Below are experts of layer 2 (counted from 0) of a mixture-of-experts language model. Rows are named router (the router's row for the expert), up (a neuron's input weights, with its number) and show model dimensions 0-127. Each number is 500 + 50 x the weight over its row's rms, rounded and kept within 0 to 999. Numbers have three digits each.
Before each expert's rows: "mostly gets" lists some tokens that are sent to it at least half of the time. This comes from a sample of Wikipedia text that the model never trained on.

# expert 36
mostly gets: " I", " X", " My", "X", " Jr", " E"
router:499474573456495521421541486561461557634498429554509578518483549353529543559529494481538457431515466549550446420512449529512389575435401485545427556557474556576455531539471496435558465495593523520538451476501475423485513592585484499470541519479477453467591519548509513583492504524404480539502452555462449584558559498478451455454450453507458501522489425460497420444550482506503511449522
up0:415539434564474515470474502451470438488561539425503505465507505499549547512631523488446667562563516392383497476475518488467526529512525481493606443516507443474545520548548451570504549456529479569517590487443497434564552464496468452449499422485466511535562464569515454489473509520461467548518563530551555512516482469482495593473401519575503500549541496400464574509482540495532362569467
up1:469536523593514552463468425579451533589435563489490456523490512478591550480432528531543509557486397421503565517480536483512519440465539564614546508519415468566559502451462512468492461458534525551495466479533591528559469543526447597470495420545540538543577510454440593492557466480524476449491445552477554494430500619532422507521487589500556591495595429548557532516549499562548425511453

# expert 42
mostly gets: " Car", " law", " Or", " car", " Sy", " out"
router:501525541466498472549509562519519585619448483511498590522555536357508492481507397512440430409517473500482487409422483561481521472485463487456485539417496542563538510472473468471505501493414557456549499422506505433457611493431448524492458527489533467514562612512454497491629536469478538532421557392507565545480502546545497492528499562490376539533449383489497476455480543444523470447534
up0:468564485531418609526475452445515454481490504502472433506513506526615488453511410531453542471494570470435563508512464463443516448506483567432609425526539506475547498492511465601517580525380454531509568518495566494533552475547477559489549453334530454507428497514610571443492577512420410506500555463458438537508478482502505469504568475449483616544482573522457507492563444520489509448463
up1:563529420512499504429594527498498513486517482461554452510505462499534476567554533558499527520521556492598562473622516444453429476457542506411484493526493571516477600403490518569542393439486529508480603491578391556493526595671493431545485528493578575475483473449495529455452522445496527506498452456500484501509482530551440512468555572479518398410522451570509481521555542453521442481484

# expert 125
mostly gets: "ote", "put", "ski", "mann", "unte", "eman"
router:494486494490495435524467473539537514593508538512335528500505516463524545455489541464556414425452530548505447505509500500542571522374495488623418482479457533545508476441464571449568577541555504485453426441488537474504506553477404529488632452478655505390424483464552457520462508513507434434523536551499483534541585463507496471467552513524556436482561477507536488451444585448471518525521
up0:466444570474514549446415466449467492485540480462483393548471548573447493502554433403481505501624564580531596484484520468544507436531567517370456439475475470488524437459499487556415436440541450453524542569574529453421565375432482511579487512510473487512536467463549549468445483393489555458513529446444524416507433514514545525519493452473509537469500495522505482515541429526604581446494
up1:578475487547468473385622531485584471468465391537508514397491433530426443567410586503534513485618432481535515495532484518474396462547523497453489511500485516563536452428510420527484500448550452545447531561541492570575510479536385417573489529529531535503536447460566398508554539524516450397480541471464581527497468484495466491534505497406507482465499445556516534493480504497463386505469

# expert 66
mostly gets: "l", " February", " Mil", " January", "on", "el"
router:484473510477558437506440485499542539558504498502470653499482544346622524499508418588494359491527486506464467501384493427423546429496396522507571512491402525476530508517503534471535443486437528519455444490431487441445534533492602532479522556492518434508532559473451464542511545472416494448616443464552542478531593520573495475523491530450441489516488524451462510417498499531509535475496
up0:507517501535467536550517497541575495427587451470603459442474524519513403424499591578535523505494490460469663409511522546475508489452539502450510471404464588610427644540533497485528492472480525554460535524466443569487474467549505386468481487497471525458526502531493525504620440480511563523493531543437523511431497536440451521505577486464436533540428516586556552470538433545437490544499
up1:453465427512421567516509505440495457433521497572415527466564557510484446496417463478500483587403524581472480604524489531552535471564567480430492471411420536489451511521543441565493512601534474495505506480435479516469446456516434512590510487578511566478451444563478425517581511441430504423546539497400474513541513538462515539479455422416542516460485560494522478473509470595658496439472

# expert 35
mostly gets: " l", " t", " f", " g", " c", " sh"
router:439516484498475419512451489462577477588600458525470608437573518500495543531471434522450444541438482533568382516529552441490521544491477412509497547414538439521562494444527504455471479574436577498531542480461541399479472525486400532526552450543517562413507450515524453545555470526490567493488492470561478594520659485552501494495551569494507491438456453525552485463466463592459534472612
up0:506485455546431502475580504451459530533546594548438472474486434571390541403369542548446520517486506437537574587509498536451485534486537553476465454548507445512507462553457569502438584442492448542460480491468406543416501505503573437504478486500485539578501454384539472478471414521539475534507534543469533478591447553512531491646472524500466484521460434495444522538648485512429521477479
up1:535446451463474516494483494504538455513545586399473487460564463497552546436561451490484483435481502539461509406480402431377418483519541493407481552452441419458588496490540450503536468469496479472520376493444514535509489447544442579459511516497498457458458489482518486490451584505619448596495534579560580426514471508470482426555482466596589499459374527438493430547497545506516458461489

# expert 124
mostly gets: " October", " May", " January", " August", " June", " March"
router:457410579479540476488453532393451513493432570516513500518447509425531485482531503529495417513601554524584482514614476419471497504478498530487448412456527536545532527565469532481461480434488498486497518539475414423541590524586493438514581606537556423509502576512468476478464604462453478527576491434495448551530444528479434503511433464504441606491454505467546560370432520399491473499475
up0:554627529513553514559556492478463504557581501555423465508552530492424502497578429522579528465479420523379514564452497518490472570509452501518434547546532503515442486433512606502507548497535455518513550452448445478566414428519545503459500450489464511472559478568559539505526535494497503418465499515517558500469548438577629607439431477447408437433575511477551522566436448512543547573544
up1:537562497568428506535586514508411540402513398546446561581567460482568540509470452504513478435498613633516461516474461548459421441495426490551499447486508463487500497426541518554499489532487504491443546406459509482486486548421492541487539519482518581458382499549580469537484506511466538447528517503415581496485552555548496482450529497498438521491403408485383473496490540475605589528550

# expert 74
mostly gets: " the", " his", " her", " its", " it", " this"
router:535510441508522562505388459553479429565488416452587483453431468430520510511560551513481525499594424515602327479621497576492458501532504500522471501542496495572607474486434499425507562552506557539547526496500528481541472511551535459458497563560401440564471611494458524557558520542472565562481517561475596459463526538442552488487514486447548461531478463543546503467530538433563497507530
up0:574591476464550500433472547505510435437531545575493531525494544485630482532411553463544483542423455512430539470569522429555528589484494512487524518569464519457490442513445601529530450619544469525511512518498574542579570510552552515465481565501621508471477468487523459596496583434488548498490422436544444465629522413532544542483463479485569577449547455446433443518485528475536494529504
up1:507487592530525526495455506452506451420531504554520568505489601569482499525546406497468538531522513479378476528467508477446493520520517460440555513499478659511508540493529593526420524455527473556545564456423505481440488500452535481431536527525468499525489477506465561590569482652404402528468514467548523562586476407518512591523421516483487456507436476426476465481465518509578514370487

# expert 90
mostly gets: "aid", "iley", "ool", "ath", "ud", "idd"
router:529461594558533448577518478584550588607465475490418474533488479517436545583480476401547544469516443510626484532410460425517493490417464485485451527409474455634518588496443457450474499426505548526383529458553553404499520533536521490533492564533581572506517566541500499510549496445513468542527548484548483460428552452546455517530472456573460409509533500502442514427497517488476488479434
up0:508516478447521524517522457523468447509501499520432502476496498575538420472455447541482472504549480451572555469502561604624555488472444443494389400520516485552502507417507557469509510476465445524480527539420503530425522424466422547420470509463530418438585499497547519422517470480394447494514359396529505440522543512504544554545487527423447518565445464525444444484413501488580593555435
up1:383440453479580634383475511565551498506567545459516487528414460535499500485549504560578521404456457472537461433535456493493449521447507457546599427558518548434444509503507492527511443499475457463492402530408495527547475443483549483438476529477446536596372454576489512466474567461531510587416511517546396483439528562535526462490510500516562519520577502476422460496413478506514461478503

# expert 79
mostly gets: " two", " three", " four", " five", " six", "See"
router:519579644404484456501445465564517538529442522397529539533451599535478494509603527426424405435544525470488476424382462496454452508412501508497564541467421518573530513439482536559521516472535537541456414443427547476518537507424544476514458545483530513500489612538414494543482430499504513522536511443462516511502452496434547467553467465492434557482508443593498434480449471439518518570580
up0:454444547493464538540473520439522514395530540556499488452477458542585538539544536557504561379484486508394504475484472520522517498568607487508442457549535504531506469506501487573413492463472440415503506529514644441519453563429434481546444467435465614510488483481460579491527510552430526516530501632453467505445540522513498470462493466511476410581469577405400484403448497558491494562498
up1:530528499475434432448557482404454465474499453442434417606477523548466470509519421453510541534479525531562524493411477476448512463517444469481611407487514535531480484428499475495486477575428471595423529476532593480457502516463522576499544469473480510570457496508510637452498498481505419484518450480483505520541567511544515596532474591425499446646496532511553443580579603424544527530523

# expert 83
mostly gets: " |", " —;", " /", "%;", "',", ";"
router:477501610514483414531567469536580555509438458458568454559524482434516449553475452521578542540439499528595441587551447520526499582493530472459534472560567528571423582463465483441523481417544552474600516480612574464513603521467472525450448561519518494451498590468517464421489519473480507494522499482484435487500482548297504453533516526499529498511462542488539419514449497555525527490568
up0:444539480486486506542481507445584607460499415515591545475566576495500502462533432462474448456528468559477455428479484599493334465531478496513483468503556514423519527498544488482539518552444494490478463461483482494487501582528470508473488517496478491363500510497422547482464496513514500384579589568450561387499489550554522556555555497512479432584551534637583491474507596457539457560480
up1:448506498496440514492524516452535482554467476521443530527477440487543475543424475481539538434415529524474532494491508481470504555474417484541518579491385466506488448483514463462560382543516539443441485466536536466455526522444490407507556498567612505520528524538515501565445469410486502496454513616580503532578508517497424421468537466571461492512522572402315462385481532384455551526484

# expert 93
mostly gets: " career", " inter", " club", " Team", " Championship", " league"
router:459546530459541467474434403500509457502524468482594506489455491474497411465514571391419535506546593474600492499486461502497493494460474461546519520473461487602553506585446431514538572468490566530467530392523479502487618519473534492475494493520502486501489601505421536549344441431569531498586499478481540537464442500394454449513512448454451523542511382619534544470525463462514496519566
up0:544461504550524500443435461475471452475511461492523475451458442482503354597581554474534482571452496407425503505502507562361502465574454520457496506480561483525517513503478591468458538424498531519458492548541511483383508545582486460474476495590472542555427463585470467424525435547482510517500510435548519478594600557512455555467514541447478488463592557463595491583422510520568432559492
up1:399502442478486516533439493468470482427596533563519520529504484553457536445467509480479469565439453535489501525470522548480540530531574526442577532496606401468516508498525599622512550512461452516552584513502472497544555526495524447445591584501463487542608505503507421497599522494541543564547454534445546475559467535522449454521379577512505542512476498494449492514512618418406499544370

# expert 84
mostly gets: "ph", "/", "—", "-H", "-N", "_"
router:532527450470425496524572531474530455514468512562551600526530389483553586579430432470469546463538531443525527537494501410510538531535533500537551621551424487573525509547503405477502495476486523375518480530557509536451538498550451564456430445554522504487474545549538542488470466535578520486495439521464456558489480577466381544543612459446515452552411503518473464412407495459407443462523
up0:427562473500473534497482406579468507532536591446432487491511492498542504449526451446481577605493453492523605445550435515511520427463465483409487409504412498554476581533530451501542569592512471506473453452522587455552515610428423498475544547510655530410558507421515501495418563487446420521510547578462485460513475465519500476456523546460550533429493493472465537535541486516553429503437
up1:522489474458497486487415554615509460583503524479521552490508476486520453390536470552522505623494500400464613502498481495476546432476552511500404564504508485542510572492504590424531580528482496481461527542515550504585550497456516464527452546557482475509524535497427580517436539603514420493426592541547448493483538496499498516456539489444422496404490516491421584594541365565542550447526

# expert 113
mostly gets: "'", " his", " European", " UK", " her", "'\n"
router:406445526479526506460479466515496450520495367483603534501459523465441450510486561511507467485538475526619558475492500503463486602464452465471561509474519554462485489558498514494528534438475486415416503449509478536524568460458582537424497505572591454575452521556420455568471491519468440480454401558416450517587392449508533464457530426492502556528430515520535618385489475488448408542504
up0:477459485523412491496482533486573518428641495462513449464486596494541548467498527489463458536485527487485502424534524527418452473483576506428519486510564437521521560556487536537534612405513467491512514513431452482508451498542503473540399364559429449422583498446533503375560502456519488508568495546518536440467515467480449552613426506385566506421537512573505523517475574502513428491443
up1:551489537490581526452577547478464490531428469512567527446456489489480425549390445510562514564486493487593551501467494458592596477517452482524378410572502527443523499490483592527559464507463528530436477569435474555486533479594432479531479590520490480563419462492421462519443473445602570439569496469471515556518535436482411603479599459574482519571563480507571529503457509487514484517519

# expert 31
mostly gets: ".S", "S", "MA", "MS", "CA", "A"
router:475464529568515445462568483579567552505539421431549565481496534498453523521513503471470506427618458524536464529605501461488446503514431471440460467507454484446427589532522554497499466500479496504507434429433579407489546523529550526485452500407458422541544582543556596540545535504476423520475400560509455532449565527540389457530564538572447543532436478529460425500472452550471374444504
up0:531528478474605499513477557487413501486486575545470498441479614541526439511537521464499502503483416477445578360513502530589451589566518512500593530491500514454502522500501519545478473498439468541427409489488471592463487462621479444633540380533468457498486506531467505496529463495552534472523626402479527395526542535493469516524461509474445461499466509597473505552488575468592519503436
up1:600503443577376512489445472529460464482464489515435497522470589601519478452556493473478487551469557527493473556538504479471547561581606495469574491563544453475501559466497528521527386453409533569461628532536506590464492496498472534494486510436433520484386491587482490407512518475467510498547450458414502514507515525525495550326493514484534552578501457460488496478561546561575483553471

# expert 57
mostly gets: " p", " f", "-p", " prot", " sc", " s"
router:458469530548560496500489453530555475567458508541413678541553464335500581530473503439488494575485471539553433501449468472493574559463445539515544536450536521551479498583449552449484538533452551440475519470566531497472425485555510537510500476520596467480545590547509488543417469560554506413548502524568484486508593479578468442486528416497427457455462473531483458461415461590477466552503
up0:566387549518505493491411520501485455534481433485444449544485546495564502489532526496562516501533437618507563521490530477606517409500521456508487564413528540469463365516457459492528441524460463460523517474644458447426421508533482468460516565447536477563522493539521441476572470555552521487505482572513514556430525566486487485506463516554451567489367430442382404498496546563482503479420
up1:499495477563496507538496512409523507516541521459400492467425482525417449512425506577446565516555442497508471413599537446457511513515493587524416486584447379603522475500531551511526523447413467550431555561472402482412537410522563512562523450495559569529527434492536536480474474489563485563439557502491405454422564475517544530511448544514544534486561516588433563580520480517462493525433

# expert 87
mostly gets: " c", " d", " w", " s", " r", " l"
router:526529477502522359491488488489515475540495475537490684590523470441524471560505494443499486556431502523602398494470414592485518487512508449517441534409545502561517493522373500468515496520476606454546588455521493460415468496498457521528462455513537514425558655561517409527495440498488561545499522512521531523469636503532493529487543521472518503430571474461503504448480456535529535456490
up0:552517540517458474515449463510519556518502407478503533585492544497521431463488489583534552494408588607503496484543471354421431471469407462559448487429552554504487529547497431460565519517534481454596530448562510512557499523492526557508494612431491499482478523464523454529374518421613571496439444439560532541554526539493527429518486500591553537508501455464412457436482463523521434437505
up1:470519500427436495515529493544527628461500550458535480624472573475430449513548429544498516571470471538493445511589519592487525490416495574408539483476547512518469437459573535434448461438459520505358493448531476561458458435419474444506566496602535498488513543530526543520464513542477505485552561545553544432497511560594526556480560429506516597429469525532517466461593450593536481507545

# expert 16
mostly gets: "ear", " York", "uck", "ower", "US", " Zealand"
router:543543523493503476513497412566520539515477551499499620509417511437514488463451413403505557439596472481575491483532482504462514497485416516483499518517484489643462624427483531500506515461494505402430453440573492488490600514505536472508521527480489440508502564507517618478591559421506414483408477541464452571475396456497465441548427497508549533503451417475477596426534566451494480481506
up0:548526487435516541449532455541462398527464427461473488543454443604543492531438440574527457447498432363478492523447532570559476621490509547397525500544551481477478532499532437433488474577525471442530449557556471562569452540506471476528487471473476562528413489480541514505534493505484537542499461486512482643413424430495513597547536428507516442553410582523516501557400487529461504462559
up1:469580469441539552505538537579465470408577528583532484467514484519523375513461443608457530455561545509493528534541492422514557487566514516598480490475469555437465543462538483465502469492565516522512496517405534577508502543517513505496485542348489572557475440545555496515516523555436539501496431408440439616498493520482504356480545450470501532528505432538513542560539465480411528382541

# expert 102
mostly gets: " with", " including", " used", " by", " released", " against"
router:596500494556504374481545477610524499525472530508575530565436432395478514512486505594532559540466572521465523515545418518528530512465467475547513486478528488500499504446435550565543457507535595470569500480507550584463484509516492499496383483430520511468455638490453493457575486454476507486490474491434536467480455508416476560581613465480536551529635502558549438460478529453500416482615
up0:539382468484530481607446417495506519445436558536467493454445523413466487517482464426588560530505434557627505436493512502490612524529520454458462432500452491573502458471513406471496527577460511529549579440495487455571480529492540520576473481476509577479525544532510466475523474628468521497434426539504458556466525416440516445528517416475463433456562604432539472510529450497534565394509
up1:445446510531402497558492404435527442495510496544588518485490456519561578379569462571485576520464496516502466514488508479511562503439520569525552498518481458451515405562516480395571431481482557620523487483435457540449439442486506579531425461468464530515499504521519500556569511552550408429438509651494421541470506540511518420432531397526476489496463488431454481481556466486589475515452

# expert 99
mostly gets: " Richard", " Joe", " Preceded", " David", " Q", " Martin"
router:508517502367563426529555511475529491538575433509505560548487489478477455536510534458531458511546513554513458537470462512437411506473459469428448474433541474604496448503547536441516487470535500443521574455562496470468542551539519495519582451426509434501476585543577420447489491387419599531553487451467493573434481445525565562512510390478578540343522445525483482405493578466482494515539
up0:511523446490450495497486475460491331423603469518515478548517553561490519486511575560470554559610460430464491428417531516542500499553467467511528532528513519541439438510491459494464561505430506539560585458480434504439444433505502508514633497493448462485519531423551483391454516503526510510571468401536537443449431606474497584495377425513472443479428452469505460459446444527465512460522
up1:513480497467506546468419600476544480480500481530564498525484552411442489557608492605539430466435447490530502578525502491487613504478446500477577551470596525446400555462503505526482534456502431444550642599509480531458505473536435475508445491539596546544594521549416448495559470447468490488432574501498554485463448392490533469462561443491420564459508541533455543499511474473569441526453

# expert 58
mostly gets: " was", " is", " he", " not", " it", " has"
router:618543490532540396520505449507562496558444418539549572600447427426506464508558457594456457516434524497556505493457488605504471520575507456530495504492593412480551548493380520434458497544531458489459536474497463469503536515441544502568517384460534510518499630513426469449416466497568507470516477517485557547461509502400515510481520504489462474435545568444519516513612435445592523491492
up0:523524579512545498531412564479442497504443467519482505527448408543481499519500380444533440429477478416493413488537465458419528528499479478449432513596441487503475448449478561533468455543506474441610527512506422524439364507511568490407458561539534463491505459604512438518538498423474465501471415417520514496555580427498555575505560593465466458539518580452423457561558472483563518491510
up1:537538516518557533528469517548430405495522457559489548541627451543480444493512509487599483471500588542457527495542491636447516528574528518482460455493515504504498459471455625449467534490437466525431520550469535503511564565500536471465467504545546563549474466636500482496513361529499479487440475531531446539506480433500479527526517443425466410572525451400600470543431457413544421579478

# expert 112
mostly gets: " de", " st", " re", " v", " con", " s"
router:487544557510554391454488546560568470558503480460510624608458456455539513486522521404434477571541539493523397489453408524514499497521464473486495564418565572644518516500422549530482440495420608468545541434515463494452409480558429572452536513476510456472479614559518472489434481483544556526462516510511514528473545568487487488501568546462455473500596444519479438463463530550513448442546
up0:533526484594562471562456511471487584459614476536513467420525611526514471574570490520515542402536503491494502535505550562447479406487473522526552506467507567493472545591543482417426544627608502449484532521538520552472478525407516516457475470422449531520458462376571536453493436414463475387497513502467536461506528519489442597560480448511508569501532453532490548532493443532400555480518
up1:505598498503470518388552572463448522489502552498428469553499460442447507449497502545509490506410475438529549619490486500485453450527455442376447576535484496563602447622459532437498507536502504501534548502488424516468414493560491389483583519536451463483410480495591489537557536576563549461463449478465582455514523493484585559543525536568521412526462490450570449531549529516413489528455

# expert 100
mostly gets: " \"", " has", " were", " had", " was", " have"
router:499491518441488417490572510534522499493504459511520608544519493455498566449518435543435368514441576478502535463510483577508392506548549409519501599500559494488544604483452599410503467513453529520584504506481385523464422486448574518526476496535526532554475464557383456559558570544540469453533533461526572543407500462485457498524532573493508545383439564436553470508505494526521570461514
up0:508465499497479451574529497524550502402584500478470508531435502514467577482582602526590460535502391387475494532464504577422459527534564455492511514541476479484606500574481593495587492440497476515537506459472431530540445480596506463519621539481523555526457454510522501562495546534518518517410489479507479438481437487476600554575533574503471477520609460456613565570474507513444487606506
up1:491528504513461551500455565503514465482451539557461544445484437552544468546514489517696550492483486572528506506548517498464541521452520576560483537486508486523429510566541401511542506368554386431506486489571518549461478638502468545542467465486529527485530471482540407520442425512460518543545464554583478585589497499500475473428466559502567494553480436467408624461503487501429510517445

# expert 48
mostly gets: "osition", "illery", "uit", "ite", " Brigade", "rait"
router:482544510575493480430484483589475556577402451458486496511468566485559511519439495440451480572491501532545489555458456435540424576514481527504572547522389431510504420387470503522537403478567509566474520446516517489494552540481439500514506547485554551440490569475568494464432438558559488516512467478470550433544521554506446467432505543483503417536531420518420365549551471426390492596565
up0:467490521518443570510457540446462442438536415521496381476495506528451472418408480538496467575493436512478464527522455519515564380596502536516458493531521476483584519494528500439472474513485439460485520527475482473522486615443415501441500531425483523509529454479416418446427514494519376555590531588582470461453444352531552487535570553450430471520530508446535535580499539517434531533455
up1:563505585516605500597445458508366469450517487500491470528457421492483424437611462571598518472431437543533485458483530485597502475475508511539480539540529397501490515449501440496612476573522441467473527529552499485482445522515569504480479493479568471441514513486441483468446502509559424552472496473559567490527517491599575398445510413416510528463593504503441459416434495545541523578449

# expert 40
mostly gets: "ord", "ight", "ind", "amp", "uck", "ort"
router:549474611496571473549479514615501590521504609511420576561455557464478507521502449453448570499440568487531503462442460465391541523493441532519566467479431479521507469437448511459559564504512535522499529385481551481465556448430512449528521570514469491462469603575479568494536481381518522440469548487414516455513526578456594441461498429489453502485495457541464473431569465501415547420476
up0:471544511408546521449422500334501496455451467397441467471442467548439502479530572519511354480499517471492471539581554482464522408526553445440509470521482458570554511529508469469509556488427529539589513423417450460511502534559571414505529471529579425465567490450524533466441557489513459553531471442471489488444501491515636525610494503550497501430501473510592503554506546487448524550460
up1:516490450541575574507514472425433393527595451545541480482586497473510440516561458544511569514474556563409505419514509541459589480623557474461411447460460558471511513513557577477550523451531468480387530547414482498528544509551532503457506541501529463543385480507501531569538459469560528496505455390472428573488535405434432514558419473552500458515475604544511425509515519531501544487515

# expert 95
mostly gets: "ip", "amp", "op", "ort", " cont", "rop"
router:474457590434543467497554438544550508643535487506472551535496581545459482484538501462432547567461518489508393516411445408517540432448459477471605507364514521561522428506448548537455558526481528543522456431490535462457483459535514562481544569514520541508567591483491627473504511379558595495433453485509475471491535525546539448483493478520485424457430460547516463439427488562466479542485
up0:517410432561554544504515510514461461459454547517516415453505494520481498575461440500598395535440454520445548476507551542607418578537518510482435410548496476489503533472536430478445466542537472483521487559459439651521538499584502532534444443509457520446490519549533342510404460523477472541515569583488436463537456502484475532499543467517602547578538495514497526515507618409530482485464
up1:390542444539481584512467602439513573439644474437519451553385472523527445499506481544472498488541452474464504542488567557457455523487550593557418474547443483487479594491549485490482522507467479493477520517512474485505437515576644455386523497450555542496500523477418501604506467534569528532495542502553429428524442509500516500495496463555455586460569524479473479531533451651464514485478

# expert 53
mostly gets: ".\n", ")\n", ";\n", ");", "\n", "\"\n"
router:515520538537516433519546519456495527510584519535522447572454436526480455502496449490553497523480582572431604564480477396468491459515483492565540554536559568421556529525549441430466461467474472461557576561530552521533612551541592463472484490478528574563535428515623470581496496406482508591512406463460456487553539430363407553485547467495480522532440536458505511432472476499463544531529
up0:571544574524508502509476508498597536541443471560442596497507462398590542538431420475592485545487609525444535482502453443509471545461427524556440520487457498555560435415469520512510432491571577448502533509475534478383545593500501559511435576491563485496532525552526562552509463511408523516500472444509477536553524571490514519462574576473529441515606533502353518446515522421494474479538
up1:490431508513513516453504516448418487415471518441452510489520527513433539527512560496470534418482488475529482462592481536603481547477508476513557453493443525403513401506499489561366499559410518500485376464523502485557505488561410507529591485563562572444550471435454508516416503499573457442474571413600473501452498555490600516488554538594427629557533533515532460536508474499552463500465

# expert 7
mostly gets: " played", " won", " playing", " winning", " finished", " defeated"
router:510573597472504475518497353517518492516475503452539584539461449474486399478572433542480539543420578577540493470484471555468539562535453455524560493497463502468475585564445439535570472547528532559400508419604515534501471543469554509481444527555575506528457562473430472475402468460476521382575469397480438501454440447406516463549484474542475508516484461538594566488493466501548468546535
up0:411503454548513519608474577465482435496484435508555578581569530566420554449560477501448609488471465515497576527516430674512524497506504437498474514519606518457504499559473476569516503502488518503514486505427490497546490512434540456527443448635443499520534525464458550567521411506509516481528531512432475497450497564458505450410526487555436402485475548479563630527507559515532505518409
up1:553584482449442487487574482557408539513533477502572532531529564548510507469469519570458477440489526481505476555499522514584460444470575443524482490501517411569471581541520440538503492468478504564501387443456537432501511464447525558510467560554526527425511530429561460456399435560478453404611487506492402544578527458464559483482396468603532626458478437537501504445509564474537561425517

# expert 96
mostly gets: "ia", "ina", "ta", "ford", "ica", "ana"
router:481441498585510463463462473525564529580516455471545506506502513462544542584534529541501493490466602535507547503470483432497492502447451560469456442571413430520491520424487482466552459455562516481458478500563556391496525588509513511449566471442451479369463560491519533523478513495518465608500528651468486554466390502536516472437553458560468439609553439488428593520551577415491474492579
up0:494495623450477597466519480603399476506667560599541430473454427527503487443528596446494546561504447454519544356516457503521560395529599579430491479485557508469539497549552523467490511525525471591516511516496476482502513509487544437481518597454483542509566474455431486456553522543485458554570446448504497477491513374462475523480463497493454511517534573495495511503483470498578480486433
up1:489502549503507452440519483548611560499516544440453521423410585544445526445518508505360518506566496472444486502521440478524432420476509420527596505460452497467516437469498571527545532593510473562460464464468505574497437476482392424452513446520489479547388557510514512427494622495533527422434409498455500485625517517524524462488487441438453469498423504548498518593505484421471551456493

# expert 88
mostly gets: "en", "ur", "In", " Phylum", "av", " Kitt"
router:529506538447522436514469513466523534562437448444418534512608423421543500538506577574501421448487434431500508552413477513502478542491412430469547480445493492539463528497482485515454521511416521522446517406479611432479488501458505500380581566548495419406469558401537596468363484536445506475471449486560523504499515521567523486571504511520437381486541568496472470502466428520468524534519
up0:536503508576381516504474530482544503497569500597480620419504567502491493530545539601468488518505568449429596459455505506439503442505458538481477444618632576495525484481444501516559444477539459402422545506459431539430375486488543548513521568458503470509539479498537456522494467515499470577515568525448575508532536380584489488518456543480507465552475504436432507500491456545490518453394
up1:535404499479439528452471468485561532393574462428489464500485489491525472419545566504481493587560426444487403492570558564532466442537526466493622429568631512483443475533520477583410455430522485468480494545479500408557514525515495454576523516521538520468577453501436504480486503425515463547568531433483502465418477440539577624565459550476511555463490569571514540513489526579563489506514

# expert 52
mostly gets: "ir", "-", "x", "r", "ri", "ru"
router:421429496450574501493550507523509489511526530486412576512566529403497582554457562472408421426601486510517423478428504464478483496537411511442529471547431594541427566518497475448474495489513504480450552391454395519477458478549463461516510504532629405469523476522504570490524491531509599589484506449494479457489426550522487570599531480496529447567501561522490433420470519569482466442446
up0:452527479485479540418560491486518492507504545440426502474373471587561497511392470491429574530523542474465485531452497498461470554501455494510434556497500456470567499456483580527502503444500508460572528478440485480528532522550513546608515497527475514701471501533478408569458504437476380473493479450513546487524513367503496519515443514412608506606413411450546520534528550486499478538530
up1:507323536594503557539502426516529576492519514497504461503549597546412452454450494520483467471561552530482448462506424435486516604492583465504487487340466517497547578452487588526489515412520475610489519527434540501571447530521456480595501577530473412469482501597469518557519476466557515480460481526535480527481481561539546565505535536586490448475483494462527447578557468562513519459451

# expert 101
mostly gets: "idae", " Species", "ensis", " genus", "onom", " Clade"
router:461466556490538462552474502591484466559481537564344626536502492526521584552419434511491372583415531529520453474485461435530503527433480400548415455529517477535511512373469541480520395584422511524501535538445480443523487453476490490493551570463482412434497495511493459514484449542481541534505483499529598506541548503597445441517524543531508415472503535458462448480472557515418510520541
up0:529539463462535463383484595438478498450497540413468512435509500523492527476480575526541504490523475463424570505481524617507342487587551461499530516588508563479440462533495542597474421529443454480483487468429435536405431550524466452508453494478464481496550398543424426458490491526475570569496411547591535500545557487511483491558499510453548547521463525550521527500486466573545467373433
up1:582523451552526600538415450538529464401597462484534479473505444513558490466507559524442534534436451483408422563445525525486469466510514409540538541473474519520609529529457558535508531453534493565532477510418470488594495472519507481549556547503510520552441547461421419602490434544467423467454518494408477413452509554447436482531519473542502462465433451421621462616500513531560461462465

# expert 20
mostly gets: " ft", " addition", "°N", "rd", " first", "ricket"
router:577419599497513396519509490473528556512498454565508471558454542528410463476555453497408518509588489496610480471447419468438537534416485490507532551505454531631508552542463481563469450416472540517465460484505543438472509412526584518524565542480499489548541579489500546458565457463455592461547518446506478478479521562572491498563497582470479545486450530526581464391510478567389559410494
up0:445577473530485509457380579492460550539544552534477510595447597568511513528507493549461440519491460571527477389549550602489573491510519594515473555476520388502566427501560538538486589407496447554474527482498555467468590453527537507510458495550477479491571437469531470568429521483629526559548586481502513460588482504452530541459471477511547533513522429420562495575584524497459547514478
up1:416488502557463527512469538486489473468495464613487480485484465473416514403448439574467491547380483559437445479497521598456533416612521521495484580431459484540378488482532587523558482514504484529588509442548432557488483601503519547489461431522513494539540492515541449439440457455434428492425452593535496487561561468602557464471556532442475512519485511431499586525587556507496571521502